Experts of a small language model: 118M parameters.
Below are experts of layer 3 (counted from 0) of a mixture-of-experts language model. Rows are named router (the router's row for the expert), gate (a neuron's input weights, with its number), up (a neuron's input weights, with its number) and show model dimensions 0-159. Each number is 128 + 24 x the weight over its row's rms, rounded and kept within 0 to 255. Numbers have three digits each.
After each expert's rows: "gets" lists some tokens that make up at least twice as much of what it gets as of all text. This comes from a sample of Wikipedia text that the model never trained on. Tokens count by the router's weight.

# expert 5
router:117115097129106115102137146158172140116190127140125113181118160118099116145160144175108128127153127128121192150101090109119116143170116123130146158081130123151125143133115107139103136109105113127129100108095114094125124084137080134146153125090152098134111085115145124124142108089151139126068107132148127141137124142137134121123143134132106101135128139099146148107135111115145165121120158116118117094133116112106145136128097163119129136122117121129153132127137127143101139132154137
gate0:143104104083124170144111126117128111146119100099125116105174093092146152100112120146122132117134159172124090122060122074148121136091124114148116158116160133153092146125106110121120129102117118114135126177139117134117142102137185120132141153132160127181149138175110141111127099103131110107157098103146124098119143158119167134113108110139143162135090145098134129144151154140135150130154092102144101136111133149093122127142139143159119117162090154138113149066113080176096097101123136
up0:119116130137117140123121145160153132133167110101111113118144135149093117085131135115160152090119150108171090129136120110142129122115157152098120183161145116168097131122079140120127092114128143136148129116142145123138137143138106148120108139094165119113116137122112143148127151145125134073118095104109125110122119090116147139124168126085114111129159103150172157145140131140116166062177155127141151122099157120128114141111149143125121108138116155152111149081124133129136126147148149
gate1:150119099127109098147155196157119109125127095150116163113081121144117104123162128119122140097105148077135081127145115125148117115102129138101071155114145113136141115118131168090126150112125107145137093137161103113160122139121174130141092114115087123127081121139169110105116129125147103164160107099105134142108103107139083140112136134111101140113083122109142128140141127117137099133142132075160161132127117153113136115115097102134071131150161111093119143150131163099125103148155122
up1:137143128134113126127111099132122126128151158135092150105137161105134084143184098147107141124088077147155099157136155109149115112182157123140150126115126175090106149152111114075164112158117150137126123135126068141139123129125094148145117126125107129160099111095129131134130129089136138138104116150132125081168126130111156136134105104131120091142130099101073123126105134137117108143138189098153118124115114123116121083138107132132156102117115061132158128147121118134105149122194129
gate2:133117089129130126093133134093114103138138093128098124122110084108120170128109141163163120117104166110099153121141091161130063113121066104099078116135123143188168116115153143148122140115132115112094111139113144168127113129149098116124139120138128134139148115133128180118085157151104157152128087113139113140140145123159200173139135105099118123113187168130165174100103131120122117161095115148161117158131121138100118100129103095125074149161114115137127153126132121104175110105115136
up2:139126115109124133129106137113150139119071072107147163091149108122147107142133149095120132094102133153142120154153111155111113114139109125126136106162136139143145152119121176082168142108170142111133109145132120113134106103129134133132100142134145135143112132159079137110126170180124182150087133118112155094135105150115116091149113087137125131134121129104139108106168165137130134130132136146122111125198140148136091124104154093096106152141188113123142123153098155101127139113115131
gate3:120112108172134156093122139104111161114140142137158136106137120134149157091166162080138165131145143125121141163146065125102118096125122167130126158113159127135154138088108138133127140149124124118119106157102118146160100107119150130112158124140119157125124170094103110140147172130148096124103123159076089126133184135145179109090142141121085123079135088148164162149143127127135144136122160153111073121126123107116107089166115097127034132119139132135107119095115115096141113113148128
up3:115114134124135158114157109159127127067159118113148121118122155110107145082106096121179161177137168096112133102120150118115147122081173118111147129130144135111130128110131093164112119104149117089116158144118145138138114146113153131145127143110157144136107117131127114084159096134121161146117174117124155125108123142088139149139147183162119151112154128140122150086185142091119125155168147123137182141145127112119162054117108132089130120093095130132167073105170125132120155111128140
gate4:118123131133107098150161122154184117109131109087159117125079117126096113135146130115169133123112127151178078141133142124124110106129151146139121129097133143106167112117118150151164153132142131152178131144127133119102111163118143104124116118125109097106143122103170123113134146139118115164156119120106090138184139174104102119139138093118116100123159147073099097117151106124126161117164131108121118134116126096168142130113141127137090104116137126121130089154150131123167162140139087
up4:097125119115120122108084131098128122116103150121099096086099106150151165061085138101133147169158141154113125121102112143153133119151150122117132094154142151163104131125133129143150140138135122132158125145176091098123117115119118142146210123153112132130177107133128165092146105132141099090117139143124132116142117130142104165097116140133129094125131096131120115108099164098123115147097112127146162103088114157113153154169099139099133130135100145126159067102122092114121129127110145
gate5:134127131136101120083125104100147142139176147151160143119119167144124099117107149172158157152145128198137157128098162136076070091108114142135171085130156122125139105161112094100149120153140130119116085092174058119104145145105141129127124109138143140107110101157149099139137102113140145141115125170099113123145122107118099106143153120120100143104125156134106157120109145099106151160133128139104154137130140083113137087112149146106094120133129107115123132157175142135132162122125140
up5:133168116146115137093136142124121128101140123156134102132101119122117136142100105093140142147157103102192116095097138127137140117135171096178133086111102121110133153124113147145124104127130144125134147072100107171138154097139165113070159075120118123122142161131106118141105104141133153148129123139178139132096105127122150138127131118129151135074136139182094140141106127153129121137124098120133169121173118135160115125082056148048140140100127136113090151133081125105166139107172134
gets: "\n", "010", "011", "015", "022", "008"

# expert 0
router:155114110136097115139174161096132116116144165156108088144133136123131101150147090129109132141152159186113130152124153076135151133118114122165102130110079082125104105181127112085151150140147133167124111126102107112115110153162143171144147133136154157074109125134113133147147114102144163143127142125106171085130154084103136087098099115115132086111163103122124102131133178131076096138111113141116156096166145147152116131108116101073157142139109083118135106152091132150155166151129159
gate0:095099132131137149119090109141132106133121128158128090151131137148147123133127143086150125105122154155170122159154122106136104143153113126167137159141076099123087124080140126143137103118135151134114086111124158144076122133124139138090135112194125105140147129160114116135143092119116120101157124157139191106135150208116162125143157121125110115120134122153157153148106138144123143125160120129152150129158139147129131119140106157090144147139134145140117156076176161143146128130131108
up0:079140147153153119168107123131139100095120135110126157097090086118121123141162189135154114122145142067097125151157133105140129179119128153133105118103144120168130101118057143102060132126139133103107125160168135086127100178145153157124140108113132165144108136052157123162133170120123126101175157125109122094102122118157156103124112126109110123125125112116146134121154096151128132100130124158125132150135103131154120129116101136157123095149099165076141125159101100120112138114170164
gate1:151143121112138134124094124104119083139137134113144097146155064164128107096112120172157119133129104116128138109107068140182147098120107155088164117132117121143165105130119105120148118108129121127152131112116136098121157152143105126124162155119132140118166111128150128080120068125096140181178139119136118125148099089164127138130097117141133100205138166150160123143130075134178126088104115112138197124112093092085114135133136123122144074127106153130114129101089142093163114072143124
up1:141098164146142135142089142176144077142120169119160131121074124102165144130152097113071115143163122178122131114088115131198104054083102134147105114164125158118105126160142114129129101106149142090118163128137158121122162149140137103125198111137092124125123101094092120141097140092152120156147122119147149143161174139127138079150142107140166138132146155147163117120137090131153101139104136104109134144131143076119144136152121141123153103216161148167133179129129146137143162112136136
gate2:150135099100151128144144140138152117122130135201149101085114100165136109131117134144131129154134194123166114215161123140137128114192140157137129158160149167124106105146148156113128097095133141136136125168102157153103155179132108147141128115088107187144118144157165140112149096098142142088127179159119121118156098144098129126117141161100167129143097097113170145156128128147106137116172139072102174187158133107143103133175119142117135112128135116165080133149130112055129113080105166
up2:108123106133145135107096133143139098127078110096124155180158159117130166159092125080098121148105126134077140099141115153148147137127132166135087109121091141136150117145150128136151152149133087122153163124156122123149165103125141128113153104121168139132120121128120131167117097176128156152149187106137146146125112130126103130094116113119118132122141107137147171120168118141082132105125179151113135098178133167136140136132142122117119141147145121152097087129131136107106129105167109
gate3:087075130102070152114142149135121180136173117102160044159097141142085110142140138134115138106137124117127109105114124124154116175135140148140145132118142147114103145143122137127126176126161191119139131154197109151166135167142138166101085097145150148119132142164128136160117103153153131127114120110141079122119119153101165137127149098129129137122090158105134123156161130132120136095148112153139122094132120117071092170149115130169095107144138139142140107082129156088180125113112141
up3:103153137150130105158155117134102118126136145094146147122133134128149101125135147077117148132129119108093134116135121113120158143125108129103140174135134129131150148071166140185143168149125103142130133136152099127087171140149128141117134127132109124152174121074125101097152111129121159124156098080139126122148150086120178098102125075108125149128111157125121129150135080099158134100129093143129136147156158122129140134151107145153111177124155084116165119173127134149125148151135193
gate4:110124144100145174176143151134107087171131130132124166113148114190152140128134107116139163158142113160136162125087143157113151139091115093145129128172100144092109188154093143103137131101120098132148106129178147134138109084100168147167134107125137151153107119185136121113128151173124117109130134098134120134091103118135133095109100147077082135128147111116139143105165138120090166091124114135110124110071090140149115108159159126167119148104131095140163122120146063115127131134107148
up4:152147095112115121106085120131151153157120141149096138131109150126106156095124109114152137101134112120164117146133121132148101120118074135134157160096080123106112153098135105077130103132136116182170107173114146132134110072089100105133106114139106113142109110090163103123108112139120110087108115110115133143159148124138120128154087187097134130167143151148113082131092135134165147100146135123123097171136108095153146166095141148135123156106105128172161107129175170162139109130121108
gate5:175098122136112120090087126134153135134125129097085114128078113150103117118184114088126131154154136137130078106150150145123104118143136129135103116141160141129109130140148089154118129140148180132132141125146102158109139144147142126099169119084150133128144124158095153137127157087130116122183092122151147101115153088134128109154095114115114074101138102120124137105112088129072072099129141116090125157162145108120108118077105157154121084066136149111114112146124114116140113150115133
up5:112093115150145118118086115167158113114119131155146125094107164108135134132114133160083146099158149114112121098088149138085137113117137118094126125141113140127096097128101141141123156169095149105155135110141109169121129151140136139150176148165129106179127073141138105194099145137110175089093150112133116148134098135195129155136118141158085139137092118168097123103123111087114099131136162092124100110121134133119089162136125135099130155125113107077135154140125121105130136179133123
gets: " and", ", and", " or", " and ", "s and", "s"

# expert 3
router:129149111138153121077140089116108110113153114120138149156093118143113141137154124114133132136138146135120162129112126110083111110122114105130129147103124120142093162106125135084166117140106135151093112145128091116133092160128093124127089119133085137125117106132123122128150096110145154151132141170120200104138142139105119116143134133162102150142090140077177157123139171133129143159106102148092101127128149126151121130143099132082134136164092071159154106102136098161157150168130171
gate0:135113117146121126141123100106139163156156163153106107134161144155165158124164159092134136116122140124124128176134147117157123141135123138142130123129164142089155145143075144125146129089084139132102141090131057138111144165119083177136167109172147130118161130170111126098101143184174155173151130109150142082131142125142129155136132153123112117117151123157090126132144136201165080129101091164153134123143149082162155121151194151157130123110077145138097142127100121136134126144137145
up0:102149131145160124147132124142155089143077119131138112133127104141099146130111132092144168128147133114139122066147120132101096112102158098149161118167104151119143146095135100100134144178175178100126094117140159135135118100110132153119134146128154084168118110121101101140109097122135155159104159098085120172152086134172111153128123147156113102171143148173162107136090149137118136113132155137122106121123124127082149120123118119144110098114116120095132118121080122145088145142137131
gate1:135150131141138080118135123132119140142084115132103131120128113130122154146182141097144099094109137135145123138185145200144133115117114123097141144175090092180143138094158135164111168129097178099138104170145123159106143133114099141100134131090130162097161115122121154107137125164133133094146122150100059162112074077144155110102084129182153112123160114169142136178113110166105128111138111097179142149126084095179114111113134139163133153104112105149130117134109127133120111125157092
up1:121122106122149103095117130153136110115145127108105174117100131117145093081139120112129147131108138092141130156144133150142099139120124152122114171132114122115136111118161121098116139131110123105123075111105150138124144117140075131118089115127109133112144097133135123142130137163129118115134124168166114182129095104143123103136121105140165123124128101105160154109082118100108114140155103146173148149164108140096144115179132167129154143117148126139136088114153145140116099121115163
gate2:121145141137150101148135098146119108161131139137124109142129123095156096137146090137077104127086118127116146110116143171145110104159159130113124092128133152167096190078136146153099165137133078123113123144112157125121071139086097118081134146152106118139145109140137116094112161146109140130117135122132159107094105145122119097075122096115130104116155120161184146083109161143135140115127106119130107118156176079164121160149068155134164096139099103106083124113101156138154126122143108
up2:154098132145126111137129150134135092106118109129132135104130169141124131125165132118139103155153133098134097158125122105169137174109123134137138160151185147125095080132157111061119157178155094175148115103110148120120138098122151111110114142098120175113117142122126153183168136146123141166136135124182151149138124159108126110126134150132131163092186111115164123104160129172104118113093122100139115151130129134144130099152108113171162140126103136095143087120096147185105105141161106
gate3:117127113152121143108125101152136137129116157126099126106106137131133119133158127122096075160104087106111126132171129104118160082100121093147169115139166131128148133092156096147161116164155112138108127159162142138045140160139163088086138102128083108120152135121096165135122146145123091169167095077130143093152122110121155154110099142130133162133109125139101121095143137146122137109143140151107160106136134108122167149115133116181150135101105133120142107092140092081139108163134122
up3:111151097129134106122104119102146133116133132143133161128184094145110146157121138096137086126136145167114134138100098146150118152094156110123128117149091108101129124116146150147128107135140090105076109142098114122113140081134138140106170157134130147139147118098119078154135069167052073141092150132148142120126134153127119138114112134119158144123169128101130140128124153107153131116110149126114118124118146154162136103145121102145158121104123158128146112129148130134142132134141157
gate4:149106144155112142094092177116166096123128158128176116134131143159138127150118107159082126165106125128121146143141108143136100167157159143117112106118105107144143136140126115126114102129156108091120107117137132120110149143143142119134107144135125122106158141141130143161126092138117153164129141084107150165088125171127154132158116108133112146137113141075113103182173106092149106136101108128072105096111116093137183132149129108113174065144140110189102085085153132127141117103142151
up4:153145131087150114130150109148129122130136081140120123118126113113151129177131111095126110149164106112140092126166129143116115095152143136112120095106133173121154107172097118143105085102067109162104100181097103146164081090126151161106145117108127136138141132129121105115132095127152128112167152108096111155124115151139171136135086158177123165140134110096120119107142132131111124123105151133124098121156120113116105099161125161130112105121105119140121159129131140113120120131105126
gate5:149149118140077112116133099123162141153090138110073130111146063134113126069160111128131144109128118126121108111133104125102129115122074148125110113105142120122197146117122134139170127161117145118121096099103131127104118158116097141143123117150150163138110148121154095166088127120146140138144150138122148127130135143133139134172132090137089132095113088104162115099115120154149123151138144117138118114115154131109141116123121112116156144103112083129141150114148141108137095172141110
up5:157130111150132122110153114096125099106157094135097185109174142124117085141165124121088132132092112161126126131137099128130164122127142152136166084087120168148133154064162103144107125097149130093129136143156147131118136142155100170102117189083143101158122158105166125135134142146119150107123136143122088124143134127143077129128067121128127138129179131112161071117112123142124177117116115134151155146104142107162131103110143113115121163117156142102106134095131107136114128148121131
gets: " | ", "; ", ",", " |", "–", " ("

# expert 12
router:122148126097143112139146169106138152098141095111112151113108151153158114087129100159108116068123108127098127106145173096160131133135126135085152138115165136110101150128129161180064150154130129134130154164114076157148123129147143088137092128131139130128177155077156142119131145092089110096127129147145109125133120157135131132169163146140144165120188184141132122121091122110123152116146104134129135151154081128174175142114105136137167175127156139130131119129136139117098108143120115
gate0:122120134171152111123136179147124118120127141139130177106126135157144180094143160114154098128101140107138158136141112107123126114143101132169102117106146162147150129122084150139107086133145141131118113146148112111133104101082138126107119123102127120108115164147055137112147137148111115154133123118100109076162149156128131139116173086124149145151096131138114121118114130132113109137100099072165159124143107131093161141111109118089112130123156139132128140150147110168101125178135153
up0:156110116150149157093128113166175076117134156138109151139091115142094127116151134159137120150158124070130130098117137167170149126151086137112134141153146142155079143105130117118170145114096147122121116123134171191130113141101126146110132122124110111125138115115167172142074109136115162111131115115110150121134128111125092141136106133149125123127133097105134106153121082152074110092143157123092101159125100127128147171103084170112127134123148105120138112112126141100156150152143116
gate1:146178109152106124162182161138129158146161163148120090075147116148116105170118142140156125159141077143150114130143137152106139121132160151095128126133117129148133101116142147118155169131107102164122123068122140169154116148167132102121128155148099119136130100115118118139118112188120024161107149167098124112130158152144170106141125140114123145116131156120132097118150099169135119103144088145174103142126124097118164100135128128150129111129145144122083131083114140116087160148117136
up1:162145172127130122086169129113150106135127183133113129136151113145103130117122139102144149137123107139144087118123161107148115147150116121086097096156125148094120101176098128143117153107129094129122120131155163091087123151126153105128124099160173125143119136146123113160123108110115148124175138154162105095125119118121148147140084133135168140113139155098133113062118111163126133141105146107116157139109124125066110119120110136134115137095105110186152123157154134129179145102192142
gate2:148110127113099129117144125103109116076117123124124140121060140130155115132114089178114119112146127117126118116141128151090098168111156117150124150142126091123127117121098107140128062151129080157114104165095079169135067101113137131115142141114131158119115118155130113163139127117095164149113109091103123145126142098151115160113134095131121131137172135115091134095153161083114136108137140148115107160129125090120134180158129090142131040119143130087152102119118151160125109128146123
up2:105108105146191128094150086120105120099129130134143121122152116135126129108142108126155125133148089097117147093158087138137133104150103174099169153120134102137132166135140146121125173107103109118146159142101140123095124068091102155108116126134129130085090091101146134151132106173113137117092126138131102152112127119100103184141115130104139157123192128123088125130110127121121117160193126137134147165139126152157127121129128125122152155130112144130182111130131116136096100149113100
gate3:129133148136099165139112101063139131136110091116141104149179134143116107076158098136139169141135111162129139128129114128188092146127141162115068126142158074123117144099090138077082105113126153143146115123080128133120124172136139139069136112134145103114109120116132120121134122135098157136099127155164147104136134125146114085096094110141132123104139157091116141063094069109158118117119184153158142104151132126156080146129147143160125111101105097118118143155144122116122119111129130
up3:142128106110134100137140118130121108112124127126135132189127120106136142169095108157146129174147111124126120123104170170122114114127143124163129152139115154107133175092083085135113137118140165129176129094134153143133070121126096138141137134136154134080154185081163074075111114159169101119194111154133146113151126170120145102129105110152129136091135105111109132112101106118096151131162111135156093126125138065097166123142104139097133110129086164136105114129164116152126083119117116
gate4:127125124119053118150119153136103120140060143137125131141153130144143139170177173108193132120119141101131093100125165139157213150124103143129062117114116136100125097164157126133156133167107117159135073120127116134119165128128139130149142127142082136148092136140155129156109107113136130185168098132110116147140119125162126140128140119122113147128135141157124124139098134144106134117136122128165143122092125072126173100129134146141157129149165106099114123097102117153142145123119137
up4:168123088190100137090116126133082123145091112130167132104122133119165159138125136157161125144105128144151139107081135104099108132161108057154138137155124154136136120110122128096132129169125115133133142172120157144102141154091119148163132114119125078143142126127120126131114170106134165115151148114116143109121153127115138123158174156094098113115080158121128129092134152122104165160138137083121078147126135174121121088127106188137098140151174160128153083133124141131117178096116126
gate5:109130133107116152125087187106148138120130123143094171154118059134142172121154108140092125144164103086136175114123164122151122155140109119110139094102123129149122148171141133116144147152133117177091151092115093126106116100147104122137126095137147145140124138096145103159230146115104124128160122131158139113127148103141155147118126163120108128140150166107146154126177127056128134138092098135103115144151065126146139129142100150124119148120125098132079107118136092125114114130138120
up5:142160131116105106118132118128144171141153128105081094127128127136148112120121111133122103162091134131112118096176134141055152126149119105112110151166084129120126161131119143121139098138085126157110144119178120139065114141130120120153123143112143153152154123121108158116122114111126075137160102110107120120098160107102142161092129115143132148132114138111121107129114100126121144170121127137115133122097134097142160109135111152119087127149145131147122093154159138164155145147124129
gets: ".", ",", ", the", " The", " by", "The"

# expert 15
router:104155144125132127177151121072117131167096148084156104103182129162132149132107135104100156147118104128151117145160150133136099123131159114120151080108145145112186131144125119093097091150134123142161118157113126115152176113123122144090121132107136145121121129127130123141106136190105133124138147111108107096164130111107134073140128159135123180155111147125154142130131145154104159096094139106110148151092127149145174138104152127172077169115136152090180091154169094065062093160141099
gate0:121147118070123121152146159153146131109123103088125153129119101152137130112106176107131151114142108140086115127116149144083101109133126140093166138112145160087115114142115143121087087143142143151118115120170137143114107121143116063098121129111105145144139089132152166104127112105133135131130135101131104131096150122121109113093108113153171141106095169154118069146174092128153138128139122160119154163134129116098121124143124088109125146139065117112121127124155137116141080107176109
up0:147143097134125146154110119114124130143115108136125115146145126092128122123149060120124125146080130142114112131093114145137108122136108144134120125125120155114149113165137153132125102121111143149115115158135134155125145163176104123153167124129144100159117107115117114127133120126081143150161101124129104132116114114121118166083067171135129116145115157137137101122140155137208103148167132155149160103134135131108179088093120139185091097100150142108128164098167160098192126098131110
gate1:112143072142178143140103143136121125150074115123173164117132111079146141124133135115114116153135079159165162151130132143093129099135093115137199084153164147135107130175161114096164119082134137154127127102093102101142176139109133114138118107095088158132131109161143120151142133150133124127171133141101078120161109120116127126133135125091123127183112124117141123137124107109110130106077094149109124134160157177102139081144134132136135152129125126110137124176130149091119143187135132
up1:143174118105105070154130130111113129105122167113116068110125156089150173151125122098111085118139159138122140150153129150144080125153130109122114083154143139125104089109136101170121148132137125150154131100108089163139137127120147134094139134108090078129151133124154131174200144151130153159110092151121119079103123058144125146134100128152100125120162129101149146101130118126128135158137135167130113103152162138108098135157108166111117103153123124111101132118081155089133145126127171
gate2:155125094181133133137183100082132154119109117139156190132120090130130119147136115128137151116078142128129140132136138129111132144138107119125098087137135156133103114090129114085141092117115120101151133060090151081159162151116113134149128125121193159107144161150121134158118143118168119137188129133115094120133106074132143123158125144139098161070127138151153106110120102114121148141127175138166155131129109127122127127125135103128119136099145174123131180129094112148162133089139137
up2:157122114149179126127151128175101137114143118117113121104105149103138121137067169119117172100115126130135115129125163155100107183126139150128144078129154117184153125087160159120123081128092103146146104128127109142094129150095151107123146101104113097132118163125175072111166156153137116087114090119133091147096131100112126126114133139119173133171143106153087098150115065166156134100135119088128138135124134138107155143095117117116117123165161108121120098141145123102118180100159103
gate3:153141133117125111152156100140106125123144157134177125143096139083141101152163145147134085138147119113147102139189107155100133100085149119109104129122139109109133176124177107107132155071159158129116093159087133142128130125124114150139150168118148139149083146164105150080147122149124136158138113110114135119130112119138142190146153122157149126131103084147130135129113143096137139122102101129151117149126111159116132141159103137129116098129170123138164112144125108137178155140108138
up3:134102141134101135158121131101097190108133128101095119126121135137118116145106164134141133123124148115097085114120082098170151086152123129137142122125142122138126087137123135114097132178105129153164134156130147097162095111136101132124121130114139178125078167114172129161174135155158122122139150125121166183165136137139158180138138128134106137120111142125137131119161115142112128128095120110153155102148128144144118135150108122110146113141146131126166138100109148089120162174182139
gate4:140100106133146129089138130108077168139121133115122151134105130167150103164139146128092115132169099119119145103131116131161118124113130168125133150102151150131127127106128174143153095140143156136106134134118129153092156132132135159136095088119156117136165117108141148104145131135132133142149098138139137082121121097116103135103143090172122148165132157129115135118161162110132162136081133157171074140135139142087108126098105148160104093125125140121121130107108095125150108169149142
up4:132111181170149122109147137121170159155123176102129095099145113112132109118112103113139136072108149058129091126108145136136131101088167134102086120106138135120118125123111151089167118107110144130099167107113104086102152138118098158131120097104130146082141118161127147080132138154148115119167152094127133114158120124137097119122183101124105118190155127169108095080145136162140164088154108151133128150140147132134129154166142104107136125115151102115119141159158148103092165123143150
gate5:122136108148105120100088134126108172143103123129120119134182129131141148119136113100110138141126090162129156130082111081135134132136124118124109117135124103135181131128100166155096092161116106151096081112147108155152146129125123130117145141153093105102121164115110155107088091120121120126181121110126101152138141148181148143143119128124148107127138099166090121174142183133114118120129117133168172140156133125117090166103119103128121110117072130119135164141107082117116129083146124
up5:106153120129105172104129105062118127148122095139132133101117134138108103101121102133121113165142153093169057156116133109171119143144086155107116092120146166154115149101076111150123138106108152176127103151136162160123151140130123126124121129125129129103123175151128182140158132178114138110152071151143115115130137121075107132136131169141122125081150099088176208116148105102150124062143111153102083085157139167141168127146145100137113132158146128151129118120139196122100070116104173
gets: ".", "–", ":", "-", " ", " |"

# expert 11
router:091146141106135126131113101131144114162119124097180112156129116132101127098113139137133112155116139113154161125135117089131095125175100104097121133128130122142124133077136111149129131112120080132144153123113109162131108135130073098150092125127128118129117144083136149126148146149137123141172142072149158127132120121174153112134134156135132136167121124120079139131119143088157160159183160109145104116100139086100166169101083140153132204126161145133134103100156135087098127149137129
gate0:127164152110096187144101155136102146143129118154134170138139116110074123165179130104140131137094120169130131089179140128128139095169108131094163125136137132123148096144127137123167136133127163129062112111155104124083129150162148140093113082125116160156172141108129157153093107078119069174169101089131107107128109160156111130142135081125113088185159118113097106126119134124152161111175131118133080099141085131109151121136142148115129113108145184109109097124135149121113172110090122
up0:125143116098164109099176136113095127152158123130140141105107120124173091116136107142143153132102116128087162149120160111110142151135111155118141119098129142122113128088142117134150111175153094154095128111147135093093095085105151122156135127148114130133140119116102124116084126170101123107148148157119132138196100139169110115154111118126089142131137131134127113171155084100095097134126056096116157150146095134151127118134100150171073144147121107174156100131155139106123131121153099
gate1:150140134142154173109115152146103094103133159090126102112125121115144107125139121115123124076139127125119118124115105125153112120110129113150133147144145090114134146122094178145113174084115139066097101102113092090130115153121167161135125103137186141141157137077129133135174133096111097167114122191138184114111105140101111143168148165110129146103127158141120134180147106067146091119113121120126139132123125121139104120151154095178128169160127142146154149119153151078152095145104112
up1:140127159129130127122140120149087132159107073088151115119136123170119089129193118155128187148159156189137157145118129132144133117066137096149154149102093128138133123131096099169124153073126131109120144125126127146100152140131134105127100160134129149111154099103110102148125098111131115128128085101134117091131105113106113117073096115068147093114095143114126154154151096136130091143113098137153088151136124074135115169111144106109143183133117169137109095130123122161115165126122127
gate2:107138135087133109141149114131072135098129079108103097080147148107134153147144139131061107120153103137137106150141146091084163132127167102137125147115174150126119143140147134107110117123131138110133108122117155131123117162138125171146126103104117097139103113126175133090145129139136153097112146115106128133136065133057115146120094113127153113191091107136152150148147139165112155130120152106139112103124176118116112139115135104110088121138145137123138101132108110097092130130103107
up2:117154117102106096097137142153108138136167176120119174101135109158092133112144129117115095111129123110139157116162150191112087171120124168143161175145146097120117135110115141157123120112133123099110155130096122148129132136083076151106130188098146132095143140125121156164133063133153149121166130126136136141112113133142093138107168125107222114121146126152149131105079155095122136104082135100122163148091163165132132142115137106110118131132113152128109081187140137133110067153129114
gate3:121121133151114128094123140171125144122161164098125143157155132163158149139118134136136132128158149136129091145090140109133136143097128124122097160112157102149104087149128125152132104102122117124088146173102118112138119130143138149140124126132097132149140144121133139134129120149165132086171104097133140130138121142137152116108120114161133105169112137154130137178165095109130163125135112137112141163122143139132141168132121159118108158127093086138131110135168166113096106091174113
up3:136174153134176098127152105114126127142141103114122129124113119129083139113119103085192129168135121170129098142131109085093099092157145100151119125100107152128089146075121132112108140112133154132154120103126131130172087148156094066118118117116148169137124137147137136167146116169150164124118103156124130160072121161125139097111080126114113116086101132098118155140144095109176111134141144155168138122152125109073158129119098141120132139145102098144192113139122076115117167111152126
gate4:092139155091134129149117118151108125140102158140122082096147125158145135133093152113105147139123128132127120146138122142144079134174142121135129144176129141116107133122122106171112094135126121122087130133134139161135112091094095126136133112073132172129130206153130139146130169122130139152129159128130100134124135162131075111107113146172118124145095106145073120123154144104121141111100195129097097097121106125124072118150141147154134073134172165154182107138119122100121099137124146
up4:131200140139123158115069151120137085144123127118123141177130157158131112149139131121110200125095109101149134108113096147090106143140125132130107120128126108169094102180135120168121120132138141139154153153156153101158124146122134134139101130191123143118131160153125119123128128105138131148162080113056160161112112130096140158073100170099150105123106143133137162144110126119116147120072092163096092143097150118097121151106182164152144155155138142151147149112126204136127107133093076
gate5:124101158121157101130155191133121104143103146093120134106095139117147121159124142121108187155073136167136196112137133143120122166132150151081131144121104098120135137110117142134122150105133103082111159110090158151109135158130143130111134114106133100144095152103104101157146141129139108111150126104164153091128130141134123077151117113206156164148138143117154170140157145112114100122147135115138159104157121122151159094144117154140120092156135122108140102133113153145112126124142091
up5:104139128116130111136136107126127123136133169108139171090160117145120136158145135189158108135128161157166127103151137125120100140141133104110137128115095140103136086126167166118126140148126115084141102123164128154155093115069157139139175129121117180130135142166131140142132159140142128180123109116115122109144107177159125121144116144135127138127138125136134195137132135157126153145156144037120122086074083130142139135128104121154098131149146126102146102106121134096135118126092149
gets: ".", ")", ").", " |  |", "s.", " ="